{
  "balance_bias": false,
  "init_std_router": 0.0122,
  "n_head": 4,
  "vocab_size": 28752,
  "rope_base": 10000.0,
  "rope_fraction": 1.0,
  "parallel_block": false,
  "init_std_up": 0.045,
  "optimizer": "muon_variant",
  "lr": 0.00831
}
Below are experts of layer 2 (counted from 0) of a mixture-of-experts language model. Rows are named router (the router's row for the expert), down (a neuron's output weights, with its number) and show model dimensions 128-255. Each number is 128 + 24 x the weight over its row's rms, rounded and kept within 0 to 255. Numbers have three digits each.
Before each expert's rows: "raises" lists some tokens whose logits its average output raises strongly, later layers aside. This comes from a sample of Wikipedia text that the model never trained on.

# expert 33
raises: " and", " of", ";", "\n", " in", "s,"
router:134176095147161088137120145115120151143129185151127163131158149153170163103130087133125118143157106096127134096128152133122148159135145116125140107142115103122104138167129088126056136126129093133158126146096117076095115159157159128163137109095160137115107123140101125123097132105147146124077113109156125118083118140133087101123124111200104073121118104122132138112115110094129150138163
down1:148095091120182099124142180131115087105141075139122158104140102103147103176122111102143142121151152090127119123106135144141148156146094118138136183111150145193115102144146141173146091093091130124122165071088161110160119154117157149138106124113113146114112152139121126120119139122157123123098114135142117109121146114144134150121150114160103133190135135110147130111121103113152126102130
down2:079127100117183094124148125102116143122147165136165112126101116184095145103178140153150108095125137151084114128135135096131125158169134104122154096144125095128150129122083141144131147110082142122132139101132115126129104147142124159123105138100120148116115072131124115090155138123173101115083134145136160138116108175141133126098133142140155101122142141133140168124142142059159148135112
down3:162119109141129143136172124143152104128157141148146163123148129186109128071156140134095118115124127158144148152131151137152122169081147147155162159151132155137147108152153140145119142136140112099141100090112099110131111134111095112107130098154125097091130126125176099125092171086148192133122134132131119109116171085104146125117109078124102137133134153130130146157084123119149111151145
down4:167101159107135136130144135061165155138118134090089135166124139133095100151123144137132139096136126089135153112140143123111135122124141136091123137095106163124109159127146139137139091153138133121095116131120139118111126146115133118118079149110163139120121170151138076142106125130148107135108106097125087128136188132116140119144077107096120142170106197111095114157140142134117078098115
down5:151084147145134151141153124089162169140095143106143122165176147151110155103134094140107105093133098107150131132159092142115097120144127081162114134129092113125127129111114107160160172124114141114123152125096124138104097152114123093148154109148082085118107151110144134091080120119136142136122131158087120129122113128153130105126167156109060142101162101136076147141127117130131138104143
down6:123088115137105092195114128182130102154165148146144138120138116175146106118113182122144104128099112114169159121116127098148118105085109160121122136159081122100134130123147165143113141139158120137119157125143099116118137121133125151116164129137133192078124100130133119114139131113171171087135165096137074132096155071127097113151139098123132103133133156156119159139121114163113146145134
down7:089083161139131156148116125129126091167149138126125154154107135132113169132127096124150135109175180141144102112142125090125122092100130120120112118109093118151144152104122116143132164152096126133093106120113127118114139122094111131161084135125153137112145108164139095112134167113101097124112188162127136135100156106155155163110124145121138125129134177159138178137117116106115124117184
down8:149115121111115119089129111109098094106156172135120133122128131161137151129123135113169112104117103128139101088126189108107093110112142105128130108131111121138124173158078114115111130124167123134129172145134181086146127152082151117092166139148123111119144137113155130105134157109130148084112104136134132154107151107159150141145145141093142158113122144142124166067134189078144110102111
down9:171141169131148098145103100071122116123107119089154142114084129127154111117092159163117118093129140143111109104117094165143128123177169188124093106096103089150158124139134139098136155144117151091132135125119137143123142092141078098129132144119092157125108151115093114087085143138120172167165150145136134146107142128160135146095143143137135110166123153146144146093144108116165124156188
down10:164128086154112137153191101143091112162130146130134140107131149115104115097123145103152111122125134103160153140111132136163132125139118133137126107120104109146176096128133160116163150147136137144154097111161140093151131071119105134110118106075149114120151107129103097163113117126128113146108183135128110170101147152151105109133152119134132120164134173115156097119138123153088127119173
down11:114122095147100088130131110119103163150126130111150130163166178101125154139125113123127105136088140143122103129120100152093100167177124148129153122105112086104088159141103144101117147101116120103161139138178119118123131122120160153138107081156161087144166116148140121098142111143092135147102120134106163112110152145078117120088081161092161101131146205152115113178113116150147084123120
down12:131122107114179150130136144137137127162138136154150116106132126123165160166178085131125105116162198144131117128128129114126142106090097138097106142098118136120161138161085119110127158145121136163113082140112105099158123138123117135146151139123137089115173115155098104127125132156119140116131126091132132100160133138134094135090107093147137107130149116133091166124142117124160137130135
down13:122118147142139114127123142139128109107137099101134143104117123118151146099133144148117157117148157128105171149101115133106139124115121107118086141114148125118138127124145152124145110137158145140146089107138213158154100097113114126140132125118124117171137106132156136136127166125129112130115103133125126172128132134140157115121113176106082137181179107078109135139177149129130166124079
down14:171107144101155156158154116074154148173111161115120131103086102119137134125108115155102118116097133099104114117121116166108118132126111091087090118098125131146181113129152117127122100152145106092130150107186110151129151150122070143171149128137139130098113137121144134144121117152110084142136185152140086134103137133125151121130105081149136118157141150156138143097131132125141146127133
down15:120114105124216106115119112082129129134115112179146134149085135110158152112128096126155130120128148099112141166093140130092148118143133097134135088110144139158161134151147113151158132200093127107136113105126111123089142132135146132110103117192151173124115153135185114141186118146118124134089128112149139128120143120095118143117111135144116147162108102136145166145127133104113144105106
down16:146096122127133157074105102179108084138102169135158140157110130118146161136167112117150114141084108164091122156138089121099110137135087162122114136147135121120092172120133154142142120105109143144138113083110104151101107179131133146149182155104079111104146149101101108145113107150157128085119115117123156084137144140102101109141148157141070109153122125118162136155085136128096183146145
down17:181089119098149087104154151109136110117123125125140131153140150164085171130145141133133163118114134089138102139131145150103125093121135111145118121121117134155157108183129147114156069136132117124157134112132093167089098117147150141169132131148116124138140149099096161133114145111154137108107098144136145084137127153053074113159141101090180128130110142157133111119135148197100134091096
down18:112126131146131122122148098146147135161132126076132084118094164152102105177138089109121103128114145149089086148143135109127126153141163168136115068138089137109105140124084121126103117125132115149137128140084163174142140136151130161138140100139152168139140102143125118132124101153106074090144131180114115148110126111133122133102109129141158106141132157160108093114151107117139123122140
down19:083128184090153149127171127062118146147093124133135116122122151120080091107116112124167179100110115126141155139134162126112119161151091148113113105143128113112138117114150098150169105087091088150134163158143136116115155142125094117103132152159144132092138165137102168145118099163092126155115117130143081119125105154164123127174135120171167156109123142110155087087117152112086085144160
down20:152087155095119126103155125121117153124122116122159135147122186150122115127095132123117104095155122158142114132095106137160121099145079147087153115149093129142148119133142164150076127151125116174119149161117164118100122153174116153132132109114079121125117166148110091140077097102103129088104157128157100111091132119138119138105131112109135106140093141098144140116169119092156159101192
down21:112108136102182142109123137096121107131112082082128115108114119152107179135157135195165122175155123087099162152143139139148123138108152156133110154054095141098137113136088151126170146123144112136115125143135109082117107099106107164104139114116108140074098130127094134149149107102139122136156143090115146111128128129098108128107147118103090147128118127143103101146143153144129130115074
down22:163105137161141117144120148159129162103123107113150136127129130166100112126138142107116149147129100107131118116118074147121122110087132155125123157072099155105127109121097141091122191166103112106142137149189113143129134155121085153149133104090152141126166122168091102085127147137165131129140073156096088100116118107116151102161120142142134127141098145099173126122101124144141125140112
down23:108117059098123109118130129146132130095105075122122120158127143151116128158131110169121163113152120098084108134123127141150152131132121154108133129144158109108084064142133138112122144120143120094119154104117128118129150115103143154168136158163144134135101102116154158147118158131134151168135111146112102123126135121120131146165093151159121068133165120095137162134099170132124157140108
down24:090101122121110142125095162160109090128109152104100142116116103113151114094143129144124190075141066136128154119114142159108135141142093137137135127168188137157104164121117131134114099130146187137125150112115132147108131101113102087099136142110133113108122150132105166136138110138133148123142073105148118105140109076101156124138142149101135121071103149137130153166111139161143114128128
down25:103121125148135073151103124118184122163153137126124179147148160134130147089107096152127130089114159116132124097116136103100139150077121109068101123119106146134088121156105152161168117128167125130098137123114134117172157159119104105143123115117099126115146129121128135117103142140115150104138104123108158091126115122150123123097106181123170145143161117129123158095139151170095078122137
down26:078140079111140123135149140132123107158115139115137177107129101110172152131111153121124091139094154114139113159100165171141160120114144124124138173099129099136106114132149136134099170119069143167107126105157132148106124103115116106113088128165091132165138103128127093138111162118104099143149141098155117098149136119111170149084142128152112103165134080126125132127135116099166095137084
down27:127112155187139130166129124198156134163141114137125136145129119127099122118116132115107115102144164147092168128101164154142112112085121160086116149116144150159133128128118103117124123136123117132068136187087161136099135129133147096111163134096121127148133187134126130112095128142101154096119074128101111131069154118170118120125134120130145128144151126124151094120090104130174122120141
down28:108141148115146160140161118125130101125118124138156089110170141131155153098126137129159115159064155106174130143168113153143156174150118168151139137146116111139113164094163133135124106135161134177115137146150126153148108129144136102104102150104120101125126092094105187133132094104117138102120133126103144103096107111162141123128106161154121154157124125138106116101127133128104105114098
down29:110135087128131159118120190132142176128113135123108122128118161146090095139143155108136145152075187119091091111166141094149141129122140161131120172142167119137142120100070161128119122091106131148107124079158178150159118139155108153101136130151134086133150145127091131172150121110096174132155165132088101113120160133162126152119080124145134149102115124120195097114157146142098131143123
down30:119129113124133127130101104139107145117175131124135096124110119167116153186165113104121144190140116087111139132146141107125108112118131132175142132164151090124079161141117168107102124099122081083109107179139115104167120109143130132190166090157165133051085118147112135121145116161140122147120160145141142153093109110113103148115111125102133092131149107123162141113141134139128151090152
down31:132107112126165136153122142148110107137121126121106114141132122038165133091097101141117187164140141111142113170155146173155151113134174150122139145108130149107147141135152138111078170109128112154114102148135141131151106140155156140099119159113100126161113122157135086086103106084138146153137112142150164155143122109138080110095129162142156132134131152107148126154136121126143141112162
down32:122099092109161153125127103095091144136091131097135130137118133165134075111133155138131150135136142111122141160146114176137130113137152150139097126149147109131120173123122146104135146120148117104137131139123139170148127119106132108111088117131125112146148133129147112095110084144160113138080133145117177150149097085136119126126099132135132167173086152109116112144098112129157153107092
down33:130154079161199136148099156162129147115131151100120148123124158123167090154143134116116146159105095105092146139141116134086096117139104138133134081125125122158181131070133137150082121127124098148081109158139101104135118093116105128119102121107181145092152152153123136144165155119137127110109102097190127134184145127120154145081111127140143102118102115143164133149120108110151118140137
down34:100133083126114121174126112134148108108149115123094104096134092083100172140162145120138102093153078129151122126115143134166121111160105151172137129099142115119136144179144153093113156130101124130138120144147112123126105131068125122182128111137141136144109126161117107120114109114146120128100110102103137108136134077152196119129118093142107151137130150139098113087081123160135089129151
down35:104097142128156128140119151090084134097149166146123138105097094120178152152111089129121103185103159163123145135136131112137174126113109161148124123130116158095099160149174144077160152126119124137144137132127104133123083148122099146134150090110107117122105144129107128115096120103112108100097121132099143142125131127123158127131112147082095126128159151117143127119074134152060117114117
down36:142125134134124143105144129109181136141129112137198129142131148142152127132162125090111129151163101094123108111143140125109176142161075110097148116141157120128104127104150140142096133104124085159151114155124129123109144164102102098165145123183119121116106095128135117131119106167127074159107112132129120101131129103139113116124132143099117129133110161131103135123140170099145145116148
down37:179171110148120128150140176132127146160103130128129130133135103159123131144155104110117134123104131126100123162122107103069144102069129124109142140142134126122126116145162123088146098123156131130114149124178095094117127166126126114156077106110129125110112140126104158126089113127129159112177132122161131124097109097122123121136111145118122106143104125122111111090111133086129104117156
down38:146076106111122147148142105117080116155099137110099102135146125181116128096114160115097118097106119127126146117107174104119138138091153052121123093113165151161135116144121141164106125133126127097119137144131102106130156120136117152107114151146154114081136160122116137126130124155144131123093165086119115101112151087128111109173103131149130105182118126125118139102158119163066135131137
down39:133159123121156125162112140102125151164139074139169193117126152133093079134184119131108159112176128128113122159114134116139103108101144129107118126092115105164103133152119147117149159131121102103117122155135104122164123102060130110175152123106160167127149088082092116112106130135105156096122126138144081140098119132149119111165134110119137106132126159189139167080128148092102119132160
down40:115173140100161106105133138143146112121153106116108162084140106143097133120123130156174147167082150111111150153112145125165119137149145103146098140172128109126153152125130167158105115091134141116088150131124079106099113124157147109144101149133101118122124118085093151134160115108189101104147107145182158094154107109106151142160146132119111153132126131123139096138156111159111091119142
down41:173138107111140189139159155136107095096115160149109087109115111112151113122108132075132140095153109088112130150120119131133135089131143105154122108104164120137131117133130144157137131142127148142150110130154121109163142150084157113092108149140145110094128115157124110148114127179139124107143122074145181123138117143135124153107093138137126143199152109090166115117115107094180134117157
down42:140154103129140143126165122107106146138157151139108132159159106108119109163127149145115136107139095153142171086122120160092169114129142089115138093162121137145127118102143163073125129115120115124124128148122095113119126112121141151118129126158141111149143159124148080101123131174138153121109105165148140154120102129104129102140117168085084123116124163130149109099140095075126171129123
down43:139146112112113118102099135158118139121137119122067102098066117149093132122124106114143114086091131130078133091101135109154155105165181145172128107186155098100151090112107138136086124119126160153128140110190146114141130120148116119094144106123125164120123105124155146159163153105142132162113117170139126101149120151111117139117144175131185134133171152129161135149135134141155139130152
down44:106107129143091168124112111124116115110102143151107068151137164112151148125161114098099142086088138134096156122160134173097094111131149145108108133163127118100126121147110133134142099139110162116145130129133099183090141112102123105129120129088151129123112163113131114117102155103154104138118168179114105172143092156142151105154053087152156140156164097102123159143118127136108154113111
down45:142153111097076148121124127142124128128157128144134103108139127127120111117128119115154140122091093107168127153110129168118170158098150133073123117121102150157134134089137155109085070099116123131159126161163120150173161122171139140131115139117129132118132155140137169156074115155138105154156124086121129178135142144124147155172134108164154142154133119116115107075148118107089136098137
down46:166116160107095124083126093110136118097134154111176099097118126188099112114158149106130104119123114123127084187143110110181123098118145158127154128174145124085151112125141148127188181069134110170141121142173094112165159086093107156122130151135124116162151112106176090128125132120109159132128137155129081141119125114150099153147109161123126122098091124133136116117123134114163144123174
down47:146090120119072093090120124108129164127106128160125104179099105164148107103106159138152122154151137135111139124141104099147183087136100151148161119149133132136139106134098119108127147111167131106118142133138145130123161094118121171122139168123112144155137135142073109146145137143146135130144098124125105131114095106146121134161123192124144120102121121107167123089139082119078121143167
down48:152157110134152143168132157129120138143116150093162141101112078108090118137161133150088105103134107110100142126090149120130125134172133114143126105115157154095111136100115133105118162124127108090152141132141122122161163119103091105132135141115176115138130151124124138148132086156080114143111145146097118115105153158119127152125121115133109134161138094079162140121154111130151156143126
down49:096123158146140092129115154150117123115129118113100169157111129119153100115139121124095165125096112103127105154127093139135118175167138104098154134156145134113134150134122149098155125113180099121166070128120151142144134151101121132122134115137132100199127126150113109126113169110121133133095161151152151175141118134061132139125071141130134105146126132125125161127135104112182125145093
down50:128096159121124143118137101140085160179152133120135131113157128127101096167141178143194160085150109116110162125101152119118130094111125148131130131125104108114121111116159120125176106113121113117147145129125113078141149147134092172116099111104128114137107111098138134110115126101130132188128088116110095147137073149130133108113119139128133067096170108106140126105176172091130101139120
down51:142165147154147106148137144090136150145118109167102113105162122139118131131121166124095164063100131097113143151110117060125158098146085125113157154104105106110131118077128096118114135152117154164123112113131163094120144110156089129126141113092155094089170112147152103143117150162142131168130141104100120136122126104147104126170148137145148135123111156098124127119135154145086086074161
down52:105092109144145095143094121110112162146103131098105135215151129088160135107174131142161119166100145083123117139154134094144104139117105079127212116078106149128140148112118109122093114127080167132127145105138148133167120194134122137116161126109119108166134115153145148105146117109133109130182081102156143103132119130106104136168103108098155113089118128123117140127135105164153136170138
down53:084171142176138127128147118146110127106117101096086105070107129102113131134124098160125144131144124062113148109132135133153165134141167148121174159130122137102146150151150158087093118093110148104080125107129125156139158132131125176121118122114125108141179156129166113088133097120122139158095120145166165130124147133108126107134121130151136117149135146135118109124143103106150156134107
down54:111111092119138139133099089136160082133097131093112109145145113146108122184130111115165148114145121135138103097125098095108122140112134137142117093127099096138126140134060100120138162150145105142150132141116130091173124110129131092149130122100125139150131071169118087152127175149121137097141123121127095145124169111113142152148160121178144134117143126116096133092106138159153083123168
down55:148110122121108095103123117125138140161121109136152089108132156111096154119119121147115140112135157143129118162182126153147128091100096161109130151117143125103159121149087131115172120139078159110144140117118146147153162107093140156132081108164113117188128127125162104154077138167128129116137117117145126105081130134138140128153136140135115131139123129168138102078151183093126157188164
down56:118152106053120120155146141109140167112137126149159109195122148112143145068125156128163100099087137077155102096176108159134121175147098132102171127166105131099131119118138099102157131126108115120148095107128116136114156137102136092156141106060131113154138124122109103108100091140166119109158095134140112119090096115116133145137129114152124136142132128116094158148120130181096148116130
down57:127157145124128126152123148099146125132134124143158127146112125153150121140144124122138133107144160162126108128130120097127105152105138149096096148107167145076147141152104129148151108144128098118144145084083108151111137127168141152160127168088102097097084123078119144086130087119209123129135137051099108101137101175140147103127142124151109139127128141059113159196110119154131144157111
down58:141152143125096101108125104128153112096137154159111117115140156154115164098095129113120126105148107143122151113145113180141133096107147158125110160178132143126155120091107104173177112103133152137132117128135134167184106146201136121106109114144137145117123145162141057112128142123123126114118155092132072123087133133117155127126158129152124094125128122119113132150112142088118132121130
down59:106131180117116144123126135145145178149150128134132075123158147154163155151103096169168130120147164133126093151091106107125108123121109129123136113079066130178104160116090129121150124090131094131142122128083138161147137163105104125115110152119126136162123170127116178191138166148093125144185156079137118120138097143121141127135114124102155106165125144111129156086110130121153116138123
down60:121143153131101116135164118152112133149161139130153174181104115095105115124178129155137118077118130117129112130144106126116172116134147108113113136116130165157158101165123121132140144123080134112116172187163127131149166131075115133154107106146086121120130097111142126087128145123103142156120183144129126143149160145119144156103118118111117107129151117116134124095139165119132094102096
down61:090157124173153148091080142130104097079104110155118120144109092144092131080086175130116159120125132128097165097104103097105147137135146102126128141119160157150113125105104180138152146114140120147105126105167141111116107143175151139122094109097103136124142151108170103158132144108125132122184158131104102145175099159151136102117162118152159142125153142162118165148113125157151146139125
down62:174138167109081159147115091126141175139107120099135101139107098118107095095135128150093090092136145090137138133076148129123116117054115133092127082111089142111168143120085138116146125163135136144156146152133107174150133101117097116148119116157126141149167125130122150110124131132108147105155137134138096173124161104116162115164157146140145150142111190141095142159132139155106130135124
down63:110129126138135081084108139120152105193168120151133162106151130106111121138182124091144113150157114145154106096122133136153102085096111126102125143097131125104124117100112137157122137116129167096123121145181091116140122100145181124109154113173107094150129102157116125174168102114139105207104115109109153139126145140139094108186108134126067135143070122127130125126134147128157135137139
down64:129149109134129112114092098126135141097119154153119163144115105111154145108100087126111165150130133130149090134123111175129113167166108161123151151142095128093135153102128166129153167121162117128092115093104128149101090160102154115117116158123111140123111159159163084146143132140135154130130140130093129131173131117118139131157176145126122102135104100139153104154169102122098146110124
down65:137113158091123108153094093139152126097158157106122108159144152135160121108051143133106133115110143138143118109121130156106097129149139159119097099167151164116126155174088156129142127132091192170135171146102118132111140111119143125140153131127140160145157132156156138114092137130130140080141160135118169113151135112118120124062163086113134143140174125147141135117134121116101092119128
down66:122152122121151120091104143143166123162177105102155133113112143148124165115149099124158185145142172136113141123142108147098130106186118156118106092124095162097103135140106142116109110159127107134104133105102153120105115167113165130143093153139098141161155140113143086101158099140166103175154149150141100124136082144091127120131099183122125088168158167125118178124116111136146118143147
down67:100116096137162108103110128143133116129100158139139156137110127104136175148115117120116121143144100120116122133174147146132126161117174119139148129116171125144105146123159127138122124142110142160152123101112118120084128145175145092087126176129143102113152111091090128076135178145153140155124106156136115135101127076094117137139134131196127118115142140145134153155151132165138133114142
down68:135147123145128163140136090112132144159107103114159096093102081096122134077106120121107103170136111157185114117140127133134126125070136152094128119081128124119143134150133132143110127160089169120109170089134131106122150112171130154116150146109150150141105094116087128163090157125102097134159148130126105156103121132117178112169114141117112119153114158114106143126120156097112110141140
down69:104155152155130116099106149114132153120100206124118140142109156126098125126148145129132143124121123151127111126111105084168185103120105110126101104176118147130138160132134162145113122154167100131178163187156154112122120135133125044173116147094144137159130128113139121169164104159104125140149126127153095117167117124111143126152146101134117150112143147106159168147138159142140097056151
down70:167095153097125112139191117121085177164117164156109145128127126131092138132137129111130148133141146101103150158090162140104160157135120117150108145172138159133134149132110125110154113162144146076134122112108113144118114138106141166119131157079159143076114123095092157130147146150161162118119085128129094102071095157116154109144107147115143101047081106132109117126121145118155131147126
down71:146121117160158090143123147143084100142142135101120144147153115108139154091141123096144203067162146109106133179151132162145103153145111151169141135096127107144133147154160100120135125117110086111109122136141154149134131138129171127079125151128139131162124125142137126137133111147120145142156059145133157133138084092083146100153120154133097115113150119155118103200096113152114080160139
down72:130129143138134129122125110123163183150176065145183149188109171123145095159126108118083131115126162116144126122142124150178122132102114125092147082068138099121135135118090140140116157110131171140120107119155143118168127109128105130153130116115135116126135115168092118129115132145156164105109139152134094093104133110149125118111086127111133115142125142132095132134155114090103151142138
down73:095122157113156104120102108145174119103142152135154162139115127127134158151106124133131105123116119065104159103148156150122109110148117099139138121139147108111174152104178128108139108165185119103111090119153111093170119133117148078104142142120126099117138117085163131187146095135107100140137137106115120154141106097158137147107089186182129128161116140097166152127136134122103101169133
down74:129126149089101130149172113126154133095136100152132105140106125128085134138102114129094153095128061151159104128185100141132183125087106127114133136088152095130135146101134070123140144131104177136106129113174146145131160107124140128108111194108131149162137111117086123162086121147131102147118140119103121172109153139129102140152131142118123122153174153117135150137130136077152148136120
down75:107147155132145127108121166160146155141122131150139120124142156149095072134114079105107136170073121137129119140126126108123082082103117129115150144104128133113139144187127123117123144152116117137153122154124096123136094150185106160140146155138106158123138068132139113160086140120131138103157082125145149126120130108178092145121097151088094160165110156151126145124092102149146147123119
down76:107108135115103135120160113113165118090119110146142122150133111125163118121127152075131080087138110130156140143137133166117090169117117149094134121124101100126146121121164097122152158142156180136154078125138112141137147121116150129128112117176096099129151093110128117104066148101101145166096133155141169137158148135095134195148097127126131187136141150139123097137107143122117106104128
down77:101134141129104167143105109061146115113151134128180150158130119121155102123130113116148116107090134147127168108148105127146122108104120127076160123149133105109118127086090107170145101116152108127176087161134107146066150151124131121114139131125119123078125101166110101141189098142126104113163146112132136149116140106120122159156145100114127119124118139120154102075125130116087143170148
down78:144150122109134131165131113157085115130132135127148131136124126124154103157113160122154117139113089174113111119094114115116150130191121164114123134139105181135101134146112156109166156092110140185114115123094144162146139126155135156121107100132175124132165199136153154138119156135167087138135139144154126100142125148101064121080121136155091145155159132137150124165135079121118103155096
down79:131151095130113127131148108125138118137082089161131125085097116142111140150140157069144121068146140124139127071118167104105113130145145123139085123144123121103172143093114106127145155087135131108135144140108142145120093128189144121178129133183109083161129140114166134130097134147079130125164104124116105121094133107102166095122123100152169124104180133126110101164094117158153141161078
down80:161121196113130130151155072152145130119119133181142092132134132131114145128106100094147153134092102147136107099138119118132161104101116126124127115131135114119164109163147162105178127115088119075115137135102086155130150099117119115109152121122138120169122114143121124147160107131137126111172147110113160125120136155084134129155134117119146128124092119170159119075119079139090116149109
down81:146162093152127137144128071168119106134145160138135112090129173113112151135163095128164130160104118120112177077137096133158159143103113157147131114108121117100097142171097105172108099121151087117123129137153145126132094124133142130123138143092106157132101111134112111129088116151140135115114143096111142114089101091166105100145122122108124144202085118148131121108143123147140102119143
down82:104142133159115113125140145133084137197179146156157120111130100099115126104124131117086142146089096146086147094137132152138136143129168145080133130132144142144171095098148131130110171147135135127114143120144148129159130148170135130111173103099151125087137128121107122128124130130127098139134153133058147163112135083129134117104147143132094159100115162082121137118108184096120152129124
down83:147106153151142133113123142093119098090118131193120140163168111099122153154132158086142088134148138078151116161111114133119124096128119104144166131076110121144119109169154117165109104115133124095151092080142156127094124142163133139112113106133122154142158066125147152117114072081168125133148111162137129098102136123156127106175091136145154096117146135145159106150154144105130108136087
down84:191141148098103149097145136144106114118138102090180084145147105139152129091183103170093094151130157109146134111100162072136162132086112128105124124110138145113125119154154098119119152135083197129132174128101108147113121118156099106122130151139160131131136126099185140124119150101150131141129108122105126147134133108116087125112153162127133135145148116153108175107160159164079130117137
down85:123123132125132081092115128120138145134123138145113091089092174105098148146128122123133113112109179141098132184127108137153133165133115132117077135144150140148148124136133123103127102066130128145138180094168168172108113114101146128108112082104091119105154144113134138154118127128151080096138119111109120127097100174161143126100155124105112163109124144126123095127140125130112168177105
down86:133101124084103168116109099118106102117132111101083147141159133137146169098165073164152127131109139170082152094165158176098130094124157102136140105135141149126093128119145137133151135100118100088147107117136110155122128105119171113105116171114073128115147178133170128148117114119132165133117089147118169165122140140122100145143109097114151156111112095146187125147137160171127136100143
down87:146142150101139134115121114119116157110126126141141112126097116117105129132146156133128134107110160110127094116118124110122111139094156113127119179079086109138130118100124097130102176149109132143097157113116112132158137085118132172145106111113106109114156097089122098129191160150101118117153116130115128105116138113172167119143115140112199155139113116130129167108174172110115136134159
down88:116154134149099161188119116126131166135112121167153153146150133142183141127128127155143097103114111115160123096139118151117135139101153113119085117137107113132118157130120118144139179133106115125143136150180109119124107135076119125113160108168153101080090087181133134123103097127122109131103129162135118138144131164101116113117094148153119124090107108114177152131107090113090134180134
down89:120107141114105102095098149124101149190153153107112139094141127112102107109110134124096165038099149118143125125129134164144151161157127118135126135164144115107133123171104095134142069151102081078190138117137121148168106125142119105153096140109115139115086105144151118158121114115125152121108127146124138123128134124133140155148120151156162115146112163131119093101113126135120114122178
down90:136093091120090104164117113146160134141141154135116123129125129124095097118107141169133166109111111144126116106149128129120075099139150140115173131126118110102108137122126118136132135119071091146081133095107131114122120128148092109095107110185121139159123110111142154114105123120086124092160142165135172113116147138133123109095133157156149125166192174122122130133118123135116120136139
down91:106127131148099119145158138123158125160121143143079091110138155158095140106145086163136101075146146119115121134178112185147148145133092137140129121100159088144134114148108105100131128199134130140144104123156124102142163149098185168098062103101138119117155136103132082110150127115105150173120100139076153130108133119121151116158134127119108131121144111137126154151122108134114098082125
down92:125140085183156104127116115119132123126091180167123109089119106129107129153146164109126105143130138133110130093138159144180138119112152170120082119121089125132098127116106127145128107113106157175115086161147139124204120095124143125107105157155178096144131144144157114122131130137154135137111132138126121145117149125087119109128140155120149146143109086079159141126098162142136082160133
down93:144134132187116110095119180128110131136101165106118143103135117117136140189138125126116111135166097158148115151142173142111109159172158073147096126178165108125147140154146154127149127088165142113118097135116137158115080136099148084163134131108103082124097103139143152126106097153142084139159120167134096110174110146100133134103107125129115109137143108104150119124179091131130106178125
down94:117104138115146103176148159161149114110139185104140141143086143151102123149131156152153097112115140076107133152144133125120140149147146126134190070184112133122108130155136113147143106101125115119121156120113098164108071158150136106127158136117160155133110140157117149145120102118144142108108135155112159101107113137162136119118140124121126114133102148106103103144163173127143113093144
down95:143144149130087135157133099111104107094155123115128141099143080124125160146123180152137129110112171175168127138165112123110102110148132145133128152109177127171116120117127133120118085141108141152153145122140153141122140190097140146082140148091120125126153149108118073168123100134122114141129131113148106128116110119100174108138141141115108160114121123128139098113099152139137106118114
down96:112121113169137163177099172133092143130142136135133122133112122107113156126140115146139141092136115119135130101142128172122160185115101141148131118121093082123093173148136139134132172125104124134095114121091119094162141165118155142129130138152106158137132146118128121115134126134097152048125146109152102177142059134104069124144130133140155137089103123157119117130103116152142095122142
down97:139138112179105147113114093133116101138111122109158103139084184177178080128105131128166089148163147154157116128135154125143119105087140139141115135125113182121134139140127141158127112147137133119138163123146131113077117140110127145079106133120112142081144156129121123128101150099110126105106133088100121122112149128155132139141144126083115129068138095126126155103109124132108141154114
down98:169124092134110131171120162099118126132157102111076139154161119146132107134128132163101111130153083098156093113121091079069127157091135106121122112144166185148121139133124157165111115150130111088135152158100136115159132114179175170123131119155123100109128160136142123106108168137149145107135136125094149105108148103147088166114139181128123171075152143133126122128133079128114131160111
down99:155085130129111168130188132147081148130110118116148094117087140125136157172098134108134184132084113118132108104112154165145106127109111105124145119118141073111115107139148132155146135130060155130109120123140148129165122136145120117106154123117137115112095151155141122119143116139171132158118145136133117173110129131134082138136143116143140140102127127129128111093167125118087130108153
down100:126098122150118181112116147099164155140099097124110104131116142118097114120142099105136147125130137128160121145129128141168135077132088124112133125133095126116142132149114148146089150088105071080122143122159121141134149127133091108149104095092124150134122158153152151076116140070101172181156151158089157124136137154112124116106138149140146153081119145106137159119104118084141131147153
down101:158133147143131132129117137112088182138121136131174142125125145146118152091127110119108143154095130137124095114141139134117099130093128084127150088131125132083116125174120138135064153112140146123118141146117088151094108131149092129169122130099118132106077146138158127153113128157132110157138135130113129105078126158152076110143081119126127088115141121145125166127115099112097119142142
down102:149118132142139143103113105135156117107116110113141112138180134143086160115137196159133127134111142112121109154143119106122130083125110116133155141115140104137115104118122135121115103165112151211138166114149158120116132126103110133095172115111155109103140114160099178108148183105105080108187091157152116146093078128098138116089125122142100134130109107086093101092189129108124143180093
down103:127116150144172140142175146116129127146109121122080105111101162106110164150152104108110112118146165143161099111133124155147140094128093116111137138112134107111108146164130109145138172130091144099110159146134100122114150165137209119137158152099130136097135138136150123147144105144091126117126121139112121084156153180088116082154100142101109141117102130112117158109125128154102132115077
down104:150103124126079157163115111139125099075134188123110125137157175141126147106135118140094186135157069151158147116125123163174142143165125152138139121146124135163128109121158162162120123145125107158098173160101108123112117123152095126097110131099145155143111120126152077136132135115120086111132139124113123115127162084073108115124124142107166111132136115101111136126142153149103114168132
down105:117110158121127137089117123112148102151102161121130158179128141110169133135150123100113119166162091119125149080116185109124110121135127109110119113122098125171134137136122151146143118176106129144128106189089147101124108127104104150124099112158147113169095198119130141128088124153142120135127128130142101136093115116192105120117115137113166115108138149130066128137125129099137063103117
down106:115146118114132121092137123052093145122098134142132128111174126139150126097094112107089101087113104155108144114141151136178116130163135150125124172158077130106086125122137126125097149157125082130110120137111150116124088133119115093163133113137067130137120128125127118137159144136115128089118125080131131143155122131136084106114159158119102105148145162139114158140127104142122134119114
down107:093101143156143139167104123119146119152138157162149124123131168145109107149105147148167146121119089099172149129160139138135142117123145093079123121126154105100153096163141195132117130106114091151159140086092117141123146081127146132123111123131121171085149099096130136171152128143149155114163087123111139103137168174107191119155162096091104139150140143127122148140140129093141108139107
down108:130113116109101090100106088156109117123105130162170146143149159147111089132077128126133138110124132111158132149117160147120093158123115155123131100087150154155179054140165114147139133155152139088094148126134193101160100084102101137167163109184144107123150116118125115098146132090143132136173096124115148171138161104150095150129122101115109078125155118115122092157138146117127131104116